From a checkpoint of a small mixture-of-experts model trained on Wikipedia: vocabulary 7255.
Below are experts of layer 3 (counted from 0) of a mixture-of-experts language model. Rows are named router (the router's row for the expert), gate (a neuron's input weights, with its number), up (a neuron's input weights, with its number), down (a neuron's output weights, with its number) and show model dimensions 0-191. Each number is 128 + 24 x the weight over its row's rms, rounded and kept within 0 to 255.
After each expert's rows: "comes after" lists some tokens at least twice as common just before its tokens as in all text; "comes before" lists some tokens at least twice as common just after its tokens as in all text. This comes from a sample of Wikipedia text that the model never trained on. Tokens count by the router's weight.

# expert 49
router [147  91 146 115 110 105  88 149 114 162 110 129 145 116 130 142 121 160 164 147 162 160 139 125 109 168 157  93 151  77 109 147 115 190 138 132  86 153 156 147  96 116 125 136 147 149  87 115 144 165 155  92 127 156 146 108 101 125 172 143  79 101 132 114 143 130  84 145  98 155 104 144 126 113 151 126 146  66  99 139 149 142  95 118 140 118 139 155 130  77 135 148 134 110 142 107 101 112 137 153 128 126 103 132 158 153 126 128  95 109 115 141 118  87  63 150 148  98 139 125 125 154 122  74 118 122 141 133 108 106 119 109 128 125 114 117 162  98 113 142  82 160 107 112 115 136 120 105 106 143 102 139 133 134 115  85  95 106  79 150 140 151 140 112 133 202 136 114 135 128  97 112 133 138 136 114 109 131 120 154 137 162 129 112 121  99 150 126  91 146 155 117]
gate1 [126 160 111 127 163 182 172 105 126 121  97 149  90 146 177  94 111 126 171 152 131  88 149 120 102 123 157 100 157 122 141 125 165 116 158 132 120 142 124 128  97  96 130 137 113 145  87  83 141 164 104 131 110 156  90 152 138 117 132 127 117  98 163 158 145 144 115 122 101 127 131 101 155 106 130  89 124 149 121 117 123 150 132 145 170 143 138 136 121 154 123 148 116 136 141 118 181 130 107 140 119 132 107  85 170 107 153 129 108 111  76 131 154 132 120 165 120 142 161  87 115 191 151 141 127 176 145 126 113 134  95 140 134 133 151  83 102 141 114 107 168 119 125 111 164 151 151 150 175 153 103  97 135 151 127 105 142  95 158 135 136 119 144 120 132 145 170 147 120  83  90 104 140 177 118 122 123 135 119 150 117 161 146 119  92 104 125 130 105 137 120 178]
up1 [158 131 150 127 160 159 166 115 126  70 141 171  83 158 111 117 114 152 123  89 119 134 103 127 106 146 128 131 128 157 136  60 165 101 164 129 146 146 103 181 151 143 149 132 128 114 109 116 148 152 140 157 161 156 117 143 139 115 112  94 132 143 132 170 135 130 112 111 114 111 118  96 126 161 123 111 127 112 104 111 104 124 120 149 178 112 128 113  96 110 127 158 135 118 134 182 108 131 140 133 129 132 132 109 134 112  82 167  96 125 107 131 136 180 154 135 153 114 148 114 164 150 144 163 103 144 144 135 121 100 138 117  98 126 130 151 102  94 125 105 159 154  93 131 111 135 162 146 135 129 148 127 101 104 131 124 157  69 183 151 179 143 117  96 172 122 144 124 128 101  78  79 135 137 104 138 122  98 119  83 126 150 115 102 124  97  82 140 129 115 120 107]
down1 [145  64  98 143 143 103 143 125 111 104 136 140 172 166 123 137 121 139  97 129 140 121 156 114 122  94 138 131 121 124 122  62 136  89 120 102 116  69  93 164 141  97 142 108 125 139 140 127 130 154 186 146 112 126 121 155 143 143 153 113  70 140 177 127 147 125 157 139 109 146 115  98 128 110 115 101 158 126 101 119 150  98 142 108 128 134 149 139 123 112 146  96  62 138 105 135 125 136 118 173 118  87 113 132 104 101 135 131 134 148 129 143 126 119 173 122  63  86 151 160 156 125 149 135 170 147 146 116  81 131 129  97 136 101 122 112  65 158 136 126 115  93 163 141 128 164 134 144 154 100 137 143 120 138 112 111 135 102 175 119 131 171 106 127 102 126 136 126 130 124 156 135 130 125 153 122 165 118 131 104 111 139 113 116  86  80  93 124 156 117 110 109]
comes after: "-", ")", ".", " information", ";", " classification"
comes before: "-", ":", "\n", " Coordinates", "°", " code"

# expert 18
router [125 121 193 141 105 134 115 127 116 141 153 131  97  88 128 171 112 147 149 119 130 112 131 126 122 170 117 146 102 153 135 122 128 122 132 116  77 141 120 167 100  68 125 107 146 168  72  79 175 151 148 142 117 141 103 134 124 124 141 148 106 106 132 160 126 113  77 119  91 158 164 125 102 134 144 127  96 120 114 110 102 144 131 158 175  63  94 172 165 120 111 137 169 138 123 145 154 131 117 163 147 112 135 114 120 146 124 103 111 119 116 172 136 147 129 155 118 132  99 133 165 141  96 105  85 125 135 136  94 114 141 104 162 123 143 164 144 106  79 160 104 172 156 115 114 135 137 145  85 151 114  90 152 129 101 114 145 134  86 144 116 101 156 123 131 180 134 130 131 111  91 105 110 127 112 125 119 130 108 129 122 155 115 109  81 132 145 132 113 163 133 140]
gate2 [110  86 165  84  95 103 113 111 123 138 210 121 135  81 141 103 103 139 152  93 161 123 165 165 113 147 108 100 141 122 106 135 125 157 170 115  85 100 159 132 138  86 119 157 147 118 113 115 113 115 159 102 142 136 116 156 152 124 171 155 142 120 161 133 135 104 146 114 139  93 131  93 128 146 146 112 135 103 142 130 107 158 139 163 127  99 126 127 154 140 130  87 186 107 138  94 153 100 130 140 161 139 107 169 118 150 115  99 140 127 153 118 109 154 112 108 124 115 133 118 106 146  93 118 143 134 147  98 113 130 151  84 102 119  92 108 129 158 146 133  83 134 192 138 174 144 123 120 145 117 120 109 133 128 134 134  77 156 115 138 118  90 148  89 130 123 125 116 148 106 156 109 148 102 129 114 156  96 105 128 101 107 116  80 136 151  86 108 137 104 132 161]
up2 [100 167 149 110  90 104 118 115  98 122 167 126  94 149 152  81 163  84 134 130 101 141 144 173 135 158 111 108  90 142  84 114 155 113 165  99 150 135 117 110 137 161  89 146 135 137  99 157 142 121 144 109 147 148 158 145 147 143 137 138 168 132 108 120 150 119 105 163  96  99 126 104 158 166 143 131  93 125 148 119 137 165 130 129 133 128 120 138 148 121 163  90 133 110 105 103 148  94 160  98 145 135 132 125 119 162  91 106 170 164 123 150 133 160 103 124 174 107 134 167 128 170 113 107 109 140 115  99 118 138 120 105 145  99 126 149 150 156  80 136 117 102 144 160 146 128 107 101 106 135  99 140 102 145  78 138 111 156 126 158  93 104 101  93 113 178 121 117 154 126 128 146 138 121 147 103 136  77  84 148 113 152 161 101 142 156 134 147  96 112 100 140]
down2 [115 123 144 120 121 125 155 118 112 130 126 112 163 137 137  74 152 155 153 124 126 111 148 145 151 112 106 130 100 119 113  84  92 119 113 168 125 155 140 145 173 116 136 125 142 116 118 146 147 158 160 168 142 147 129 153 158 125 119 124 165 127 151 144 142 135 179 146 148  92 158 168 174 149 107 104  79 111 131 123 118 156  69 164  95 103 121 112 117 163 111 125 120 130 126 109 154 149 118 121  79 136 131 102 156 143 162 124 109 128 146 143 103 131  94  99  93 102 111 141 101 125 135 138 176 148 109 109 121 150 132 108 119  85 119 133 118 140 126 108 130 124  98  72 124 149 141 142 127 160 156 173 115 128 109 126 178 170 104 132 113 164  99 108 114 132 115 135 118 144 159 131 115 141 130 173 106  57 177 105 116 122 162 112 169 176 102 162 134 157 135 126]
comes after: ")", "-", " R", " D", " pro", " Gl"
comes before: " ", "pe", " zone", "ch", " −", "k"

# expert 43
router [116 128 163 161 111 108 150 136  94 176 124 150 133 111 148 170 101 123 161 150 129 142 101 129 135 147 132 146 113 105 101 138 119 131 102  89  91 167 120 130  76 120 135  86 119 100 103 114 152 152  87 147 134 148 139 139  91  90 119 135  98 124 118 117 128 108 113 143 134 141 127 111 138 139 171 119 118  96 145  86 103 126 120 124 115 129 120 126 136 105 115 137 133 165 110 118 139 134 136 151 148 100 143 126 139 116 116 143  96 121 146 182  82 115 134 111 154 129 101 137 131 149 106 124  95 140  84 164 101 122 157 125 150 137 164 132 230 105  86 133  79 136 127 113 147 119 139 125 139 136 122 134 140 166  61 101 109 132  58 125 130 111 149 108 100 174 113  98 137 110 106  98 173 122 117 108 124  88 130 166 126 147 156 147 116 107 138 127 135 115 162 146]
gate0 [140 154 135 150 114 103 140 168 108 109 115 165 124 117 109 161 134 137 113 142 160 140 115 138 100  98 144 103 118 123 142 121 123 132  84 142 125  87 130 173 164 105 143 104 132 115 105 167 133 136 142 121 112 153 145 119  64 108 122 113 118 147  92 105 141  77 107 181 137 132 119 150 113  98 182 132 114 134  82  99 112 149 144 163 110  75 119 102 121 116 140 159 106 137  88 149 117 123 136 126  98 127 145 137 114 116 116 134  61 131 137 113 126 126 102 190  92  95 121 158 128 140 114  90 116 105 123 163 130 134 158 203 112 145 111 154 146 110  96 123 128 110 128 110 107 127 117 121 132 135  95 142 119 126 101 118 111 107 119 139 134 105 197 176 115 160 115 115 111 120 121 160  83  98 143 151 128  97  83 131 153 158 138 146 126 117 155 127 122 128 172 120]
up0 [124 107 162 115 118 120 130 111 104  94 129 184 127 157 155 123 119 169 111  32  97 132 127 106 131 154 137 141 124 138  83 114 157 109 141 119  97 144 116 106  74 125 121 132 130 138 118 127 139 148 124 163 168  71 142 165 114 147 134 147 174 117 129 128 110 112 118 150 118 141 118 157 116 107  83  98 133 122 140 159 104 100 148 141 143  99 144 133 181 142 103  97 153 131 122 110 130 140 115 143 142 135  91 130 194 148 118 100 143 166 139 109 157 139 136 146 156  89 124 162 117 154 116 172 132 142 128 129 100 174 181 137 142 124 141 116 127 101 191 117 123 130 143 145 165 123 144 119 166 119 169 180 120 150 114 117 122 162 107 139 129 168 118 143 167 125 128 137 159  95 126  92 110 129 140  96 118 132 135 111 117 132  79 123 114 136 138 134 134 133 147 126]
down0 [114 123 150 110 144 135 125  80 147 140  99 156 152 148 149 116 150 147 103 119 125 150 170 124 118 110 108  74 130 171 124 100 128 100 133 151  98 100 102 113 168 160 112 127 153  96 119 143  95 123 122 125 115 126 134 130 133  91 143 154 186 122 172 181 106 127 141 140 101 133 131 127  83 143 163 180 158 160 132 138 122 104 143 131 139 147 152 118 153 129 143 100 167 117 129  92 168 154 138 124 142 147 122  95 175  88 121 103 107 124  97 170 139 136 104 130 139 149  97 118 122 133 127 136 150 147 110 125 113 119 110  96 115  77 128  85 113 154 115 154 128 110  98 106  98 115 106 140 113 136 150 110 141 124 113 125  75  82 127 140  77 100 127  96  79 141 123 110 135 157 159 114 133  73 124 108 107  89 115 127 123 104 137  81 114 150 148 140  88 151 114  97]
comes after: "%", "0", ",", " and", " to", "°"
comes before: " ", "1", "2", "%", "3", "4"

# expert 11
router [ 97 149 130 106 140 121 118 147 125 142 126 124 130 118 121 176  90 137 117 153 141 147  94 109 138 132 173 160 102 140  72 122 172 118 118 151 129 127 137 132  88 120 101  97 160 128  73 107 151 138 129 140 154 162 131 108 121 121 148 123 117  91 133 132 137  99  78 166 124 122 156  98 104 133 115 120 175 144  99  98 148 143 145 130 129 114  98 130 153 104 124 156 171 141  98 119 107 116 137 140 143 105 126 119 163 152 153 126  90 110 171 164  95  95 100 144 166 107  96 110 107 148 120 111 115 115 107 124 103 150 137 149 128  80 129 105 153 142 133 156  97 116 122 103 127 108 148 137  73 146 123 102 153 157 114  91 108 117  39 157 135 135 120  94 123 164 130  92 174 106 125  80 154 169 118  97 126 110 133 139 129 130 137 121 126 150 163 123  98 122 167 126]
gate0 [102 107 132 114 147 121 111 141 120  96 141 168 118  95 179 151 138 108 157 128 128 121 106 105 133 156 160 122 149 156 167 130 146 147 133 110 117  97 130 134  88 153 126 135 124 105 155 144 126  97  55 120 171 130 153 114 122  86  97 121 156 151 145 102 148 129 100 125 120  89 121 149 130 107 169  67 110 143 166 151 114 108 155 141 124 132 159 134 139 154 148 114 155 109 150  86 136 103 151 131 154 153 147 121 119 141 123 120 124 126 125 118 118 125 135 177 108 117 123 110 167 137 110 130 110 164  65 134 129 120 124 107 169 110 120 131 162 124 125 123 111 125 151 125 136  71 142 128 136 148 197 146 168 174 102 142 113 161 158  74 121 134 116 132  78 144 115  82 156 139 137 121 147 138  96 125 109 134 169 169 137  80 153 150 138 115 134 131 149 143 107 156]
up0 [ 88 136 111 146  88 138 112 122 134 105 117 170 139 140 131 141 171 123  96  81 120 108 139 150 106 149 149 146 174 158 146 136 128 157 137 106 166 105 133 161 144 123 167 131 104  97 102 114 124 134 144 113 169 115 126 171 127 144 156 157 128 113 193 129 118 175 117 130 125 158 122 150 163 135 109  95 138 142 115 139 188 105 127 148 113 104 116  96 130 131 114  85 131 129 142 150 107 159 176 104 149 135 150 133 139  81 141 178 158  82 199 115 138 122 111 119 125 132 151 157  81 149 136 133 121 136 117 123  97 127 184 116 136 112 151 103 150 127 167 108 156 126 144 161 129 105 106 138 140 118 111  98  99  94 152 135 121  92 165 130  97 149 166 167 142 128 127 124 115 103 155  94 136 139 141  97  94 122 112 125 118 105 142 128 122 127 131 105 157  92 141 161]
down0 [155 161 140  89  94 116 109  84 131 126  77 138 115  92 109 122 142 146 109 120 160  95 159 137 101 136 158 141 103 164 126 109 112 141 101 133 109  93 141 107 157  69 117 132 108 130 132 127 138 117 131 125 138 147 158 129 117 123 129 156 135  90  79  79 124  78 140 119 124  62 149 125 118 135 141 122 133 105 137 138 133 107 112  94 128 174 137  58 105 122 164 161 115  93 154 131 126 117 117 151 140 162 124 102 128 144 153 111 136 140 135  76 109 132 101 132  64 110 197 175 168 107 153 102 141 106 118 166  96 105 160 118 113 163 134 136 122 153 115 146 132 133 181 163 112 117 137 121 111  99 100 102 124 146 121 153 139 110 123 125 105 153 115 109 119 115 141 126 139 135 170  93 128 134 160 130 128 110 114 111 150 111 133  99  97 148 107 136 115 153 112 137]
comes after: " |", "\n", "2", ".", " Authority", " status"
comes before: " |", "1", "===", "|", "The", "2"

# expert 30
router [102 116 141 122  80 148 133 146 110 120 120 115 120  99 127 124 119 145 180 121 138 158 120 132 128 158 114 120 106  73 116 154 137 122 121 120 118 176 161 122 116 132 105 128 153 158  87 122 132 151 120 117  93 137 127 159  87 114 146 157  97 118 137 138 134 132  81 154 101 143 155 106 116 139 145  97 181 121 146  88 133 136 114 136 117 123 100 109 150 100 108 115 144 130 132 122 123 129 123 148 144 106  95 123 116 140 123 114 133 107 149 165 154 118 122 107 135 124 134 136  79 156 139  92 117 128 119 111 151 172 154 123 127 114 135 124 133 153 128 174  90 148 120 127 151 128 143  88  56 150 133  93  96 126 100  84 137 119  94 154 118 132 132 126 118 239 129 109 174 117 102  96 156 165 148  86 106 137 113 134 128 151 157  97 108 155 162 120  93 136 137 178]
gate0 [107  85 157 139  39 128 128 139 125 138 128  93  86 104 110 121 113 142 151  92 108 117 123  55 101 135 151 100 137 108 125 184 120 108 112 120  96  86 107 135 157 125 102 132 134 125 125 143  78 107 115 124 116 154 117 122 137 110 110 162  99 139 125 112 134  96 117 150 122 138  82 127 137 125 154 142 152 107 141 131 122 139  95 124 147 171 130  92 168 140 132 138 130 117 133 114 124 122  67  94 112 117 153 121 137 105 120 140 127 141 143 143 126 125 149 115 113 120 131 140 127 123 155 124 113 141 162 134 166 139 133  94 147 171 128 128 134 141 129 128 191 148 111 107 148 127 149 128 128 126 160  80 128 181  85 129 160 109 129 138 130 153  99 160 167 147 181 150 114  80 114 125 120 172 159 117 127 143 129 116 136 117 134 176 153 145 155 155  69 167 142 132]
up0 [159  99 106  97 111 177  88 140 126 146  96 115 128 164  97 140 129  90 129 151 170 126  97 123 118  81 100 133 156 144 146 139 155 151 142 111 150 143 125 150 125 137 109 149 100 141 129 117 133 172 122 117  86 136 169 110 104  89 125 115 141  98 135 123 110 106 164 103 104 137 138 135 143  52 126 116 162 108 129 125 132 117 141 158 127 150 127  90 122 156 136 166 144 135 159 103 130 189 133 145 144  98 160 121  83 157 108 128 114  97  67 115 120 117 116 132 176 155  93 116 130 155 163  99 116  78 105 127 118 123 106 107  68 114 112  95 137 160 161 116 133 123  99 132 113 116 156 147 182 132 112 119 155 133 112 106 131 112 119 127 106 125 113  95 149 110 118 106 129 167 154 130 121  51 121 104 107 108 129 128 134 135 144 150 124 112 142 143 159 141 140 143]
down0 [118 100 140 148 118 142 126 144 137 167 152 171 165 125 168 128 135 121 135 133 122 143 176 138  96 127 135  84 141 155 108 122  76 118 111 139 121 173 122 113 120 126 133 115 121 141 168 114  91 119 107 153 115  83 139  91 121  91 145 152 151 108 101 130 170 181 118 134  84 170 136 149 129 124 116 117 152 125 121  69 143 130 154  94 102 130 153 130 104 134 152 139 142 124  96 110 143 139 176  91 146 152 133 146 130 134 107 143 140  99 138 151 149 107 140 156 188 126  98 108  85 142  84 117 104 142 148 135 109 129 132  97 129 130 115 147 122 151 137 129 119 149 166  79 140 122 168 118 115  96 140 149 182 156 156 103 138 134 163 119 209 119 127 148 128 160  86 104 141  87 139 141 150 121 134 141 143 145 100 149 130 105 114  84 132 145 160 142 127 136 126  99]
comes after: "|", ";", ":", "3", "6", "7"
comes before: "1", "2", "0", " |", "3", "4"

# expert 21
router [ 61 163 141 153 120 101 123 114 145 171 134 136 158 126 113 186 118 178 153 133 125 143 126 136 152 140 150 169 156  86  78 165 124 162  98 125  98 126 142 139  96  97 129 129 132 155  81  98 127 143 135 149 147 124 133 113 125 132 129 150  80 126 144 130 113 137  88 166  78 127 130 119 102 157 172 119 123 134 139 106 129 111 103 165 121 128  96 140 130 115 102 167 143 154 118 100 128  92 154 118 130 134 124 127  81 140 104 103 130  97  97 172  70 130  83 135 138 113 116 113 121 132 119 106  86 126 104 149 126 135 147 125 153 136 113 151 173  99  93 170 108 134 119 100  85 145 177  97 106 168 123 131 150 128 126 108  97 143  75 136 146 115 163 140 111 176 117 109 136 115 114 117 155 150 141 115 114 129 130 128 127 148 149 138 109 118 147 104  90 135 128 116]
gate4 [144  71 162 122 139 156 145  82 133 131 122 147 131 136 139 114 121 137 132 136 131 158 112 115 118 154 118 119 155  79  59 119  98 119 114 127 111 136 122 139 147 118 134 117 137 133 128 110 108 116 123 124 108 182 136 137 136  99 148  85 135 144 148 101 101  62  98 142 102 147  98 145 124 121 126 132 131 129 138 136 142 142 106 135  93 122  92 116 124  95  87 132 161 110 125 132 150 113 103 162 129 158 117 109 125 114 142 132 136  92 142 124 166 156  63 123 130 107 146 162  99 153 122 150  98 117 145 146 150 145 190  60 150 137 183 102 104 124 129 151 156 139 154  79 119 116 116 110 152  99 108 128  88 123 100  89 150 150 109 127  88 100 133 107 137 168 133 129  93 118 154 143 117 108 149 125 155 140 125 119 158 172 154 138 106 105 157 134  92 171 161 154]
up4 [194 133  97 118 107 119 125 142 110 121 135 114 112  83  88 197 121  94 108 121 152 111 137 137 113 111 170 129 125 102 163 101 123 117 103 124 117 116 175 127 139 103 138 135 160  94 144 140  99 105 154 110  87 122 152 170 111 175 124  84  93 119 121 138  82 121 130 113 154 118 112 133  79 152 109 147 138 122 185 161 124 108 117 109 101 106 138 129 108 152 109 121 118 109 136 135  63 135 132 120 118  99 101 145 131 143 115 146 149 144 137 172 162 110 110  82 115 136 157 102  94 109 138 136 187 131 168 139 118 146 123 159  86 105 166 164 119 137 116 107 147 147 105 127 112 133 132 136 130 142 112 148 146 105 136 130 112 117 114 130 149 157 160 106  82 128 168 107 119 176 102 183 151 154 116 109 120 130 155 122 121 115 136 127 102  93 120 136 121 147 158 139]
down4 [132 115 109 108  47 104 147 149 138 151  76 148 133 151 153 132 129 158 131 102 129 155 101  99 168 127 151 149  77 116 150 132 162 113 163 174 155 135 105 128 152 121 156 103 143 141  77 158 139 134 125 123 130 106 146 148  87 127 145 108  95 148 130 132 132 139 140 156 141 117 134 134 164 170 140  99 106 132 118 118 130 113 127 126 132 162  90 109 129 127 123  83 118 130 138 107 119 161  94  87 147 162 110 143 142 147 193 118 144 168  72 165 108 105 141 111 139 104 164 126 107 132 152 148 128 125 150 186 116 113 102 131 146 175 128  97 147 160 133 137 148  74 172 115 137 123 120 142 147 154 112 135 120 128 154 149 174 115 118 108 140 154 122 131  93 174 123 134  92  89 134 159 124 115 158 128 112 142 160 124 145 132 123 118 122 161 128 119  90 135 148 121]
comes after: "9", "8", "1", "7", "2", "6"
comes before: "1", "0", "8", "7", "6", "5"

# expert 52
router [120 105 147 147 120 180 103 133 152 116 134 140 113 112 163 135  83 152 114 116 152 147 140 112 144 159 116 156 110 146  81 142 134 131 103 121 108 140 155 104 111 101 125 116 153 117  94 113 173 160  89 146 104 176 143 130 127 142 186 144  90 121 104 111 157 104  85 125 103 135 146 142 160 159 152 156 140 113 161 105 134 148 113 144 126 169 100 159 130 135 125 134 163 108 127 117  97 118 107 129 142 126  99 137 142 169 137 125 124 117 160 190  57 118 125 120 138 143  81 151 119 118  96 101  92 138 120 121 135 136 152 156 134 131 132 155 155 129  88 150 118 181 105  92 128 118 156 111 134  97 135 133 130 139 114 125  89 128  95 143 168 132 146 145 107 187 126 126 153 114 108 117 138 157 125 111 110  92 124 107 111 110 166 106 102 159 165 133  71  98 142 134]
gate11 [144 144 102 110 105 111 117 119 156 123 139 128 154 154 116 139 128 169 123  90  99 175 155 143 159 124 113 105 107 130 141 107  99 110 103 136  99 137 142 128 149 157 150 111 119 165 126 115 127 149 130  62 131 153 109  88 118  98 166 136 116 139 122 180 102 133 115 126 124 111 169 154 145 143 186 141 160 108 157 150 107 121 123 135 109 126 158 129 112 150 129 120 156 121 152 113 126  96 143  86 124  80 115 130  85 139  88 163 160  97 124 135 146 128 131 140 101 114 102  83 103 118 137 171 142 151 115 119 137 172 134 142 145 135 122 121 179 157  93 126 104  74 112 139 142 119 167 124 116 128  96 151 147  94 145 129  88 125  92 110 140 107 154  77 139 155 116 152 111 149 124  76 121 114 150 129 152 154 143 117 130 116 139 106 159 138 177 123  94 135 191 158]
up11 [143 130 142 132  90  91 138 140 167 144 103 137 142 152 131 122 109 132  76 169 119 121 138 130 132 135 148 130 147 144  65 147 111 148 113 159 107 128 158  80 110 174 134  93 135 122 109 126 135 194  95 159 119 117 130 154 112  97  85 155 122  96 103 115 100 129 104 152 129 102  68 114 139 149 132 176 164 162 110 136 121 119 150 136 132 124 122 140 147 143 132 135 158 167 160 127 121 126 111 103 150 127 108  76 124 118 123 128  94 103  82 123 111  95 112 116  90 155 137 146 141 133 122 147 132 132 100 121 143 146 146 144 155 142  88 101 160 143  91 119 144 134  93 132 167 130 155 116 131 115 135 173 154 161 109 130 152 126 131 104 141 136 120 123 112 122  54  85 108 122 173 131 145 148 143 106 165 110 123 134 183 126 144  90 145 136 119 117 144  83 125  91]
down11 [ 83 126 162 125 118 131 125 129 141 116 146 122 128 161 109 143 138 151 156 115 128  72 148 123 115 119 132  95 137 106 149 143 109 123 143 140 177 138 139 134 128 148 133 133 112 113 126 106 140 150 149  74 141 163 135 140 152 104 104 112 127 133  65 107 117 120 150  85 116 141 100 117  38 146 129 142 120 171 128 112 138 110 120  76  97 106 141 114 162  82 111 123 144 152 104 114 103 114 114 153 133 178 127 155 125 106 156 172  91 104  92  88 149 133 148 146 134 169  99  82 133 114 129 109 134 119 111 131 107 143 124 132 125 108 121 105 141 155 135 123 108 156  97 118 122 162 106 137 148 109 104 151 123 118 118 120 161 126 103 132  83 117 160 165 126  95 130  85  84 124 138 135 104 133 140 126 124 115 109  80 167 127 109 149 175  79 122 175 157  93 142 155]
comes after: ",", " New", " F", " M", "b", " t"
comes before: "ing", "2", "a", "ed", "ado", " City"

# expert 42
router [ 88  83 170 136 123 111 150 148 124  95 113 106 128 139 167 170 130 146 149  96 131 103 104 111 150 132 158 156 120  97 138 163 129 156 112 132 105 152 101 124 103 128  93 124 138 136 112 121 121 151 133 174 101 117 130 101 106 116 180 139 131 139 115 106 119 117  96 136  79 151 160 120 136 145 151 132 152 148 129  88 152 120 126 152 156 127  78 148 169 153 130 166 114 101 113  82 119  77 136 145 139 156 134 121 124 139 122 138 108 136 172 161 115  93 110 134 159 147 107 121 108 113 146 106  80 146 116 118 126 133 116 127 132 119 151 125 126 115 110 159 121 163 121 149 132 140 116 174 128 128 139 123 125 151 109 104 106 147  56 149 111 129 155 129 137 204 150 120 129 106  85 126 158 159 133  78 101 143 138 140 151 124 128  69  93 127 158 142  71 145 161 139]
gate11 [128 120 169 155 124 108 113 170 138 115 143 115 111 144 154 143 143 170 134 128 144 113  92  86  97 164 153 140 117  94  96 161 133 113 101 131 103 141 137 125  86 108 119 124 142 104 118 134 147  78 144 165 178 165 176 112 142 142 147 125 122 166 167 161 130 144 135  85 112 112 140 102  87 180 123 109 112 164  98 126 111  83  96 144 139 116 122 124 138 142 123 142 123 153 135 133 112 159 140 104 160 113 133 133  92  99 150  82 126 174 140 100 139 112 121 143 135 144 130 135 126 131 114  93  78 118 141 114 133 135 104 125  64 139  89 142 125 113 137 122 118 129 100 145 135 138 142 106 161 157 122 153 119 126 171 102 117 115 104 150 110 123 146 151 156 154  82 124 146 127 136  92 129 137 120 105 157 135 110 138 131 162 101 120 110 137 142  57  72  94  81 146]
up11 [151 131 124 117 135 162 139  93 116 156 109 130 114 107 112 165  97  92 112 133  87 143 158 168 137 123 148 104 102 132 150 133 134 145 139 101 123 177 124 119 133 126 105 137 115 152 117 114  95 149  96  64 105 134 130 167  86 100  79 122 101  90 114  84 162 134 119 161 141 122 118 112 104 118 145 123 137  83 143 176 118 141 122 135 142 111 102 116 156  89 114  80 101 114 166 122 122  88 103 158 132 141 115 121 148 142 127 131 147 104 102 161 153 147 143 121 133 134 162 102 109 169 164 120 141 116 110 153 122 131 130 139 156 143 180  90 159 153 118 113 145 154 163  79 132 123 103 148 122 124 140 129 132 126 116 148 178 116 155 108 128 156  76 124 105 140 130  93 125 125 139 106 131 121 155  76  73 115 142 141 133 167 130 124 128 151 156 137 172 137 178 154]
down11 [101 138  89 113 128 136 103 120 150 125 152 130 143 136  89 139 136 163 161 147 146 111 117 108  95 120 179 105  91 148 100 124 121  91 123 125 114 163 136 157 155 166  97 163 124 142  98 137  97 117 131 154 161 104 146  76 146 157 169 154 153 120 150 136 168 135 171 119 162 153 122 114 137 116 148 137 117 144  81 128 119 121 154  80 178 116 102 126  57 137 127 120 117 127 130 138 139 109 121 111 115  97 118 103 125 143 147 137 140  99 138 112 164 141 147 152  90 119  96 138  99 194 113 170 113 114 113 123 128 119 119 132 164 118 161 138 140 149 110 131 115 121 145  97 151 134  93  97 123 132 110 122 129 139 132  94 110  67  85 140 160 138 120 106 128 112 135 207 171 107 165 128 136 112  91 123 111 119 111 141 142 108 125 150 139 155 140  94 101 142 156 120]
comes after: " |", ";", " K", " P", " A", " W"
comes before: "1", "2", "3", " |", "4", "5"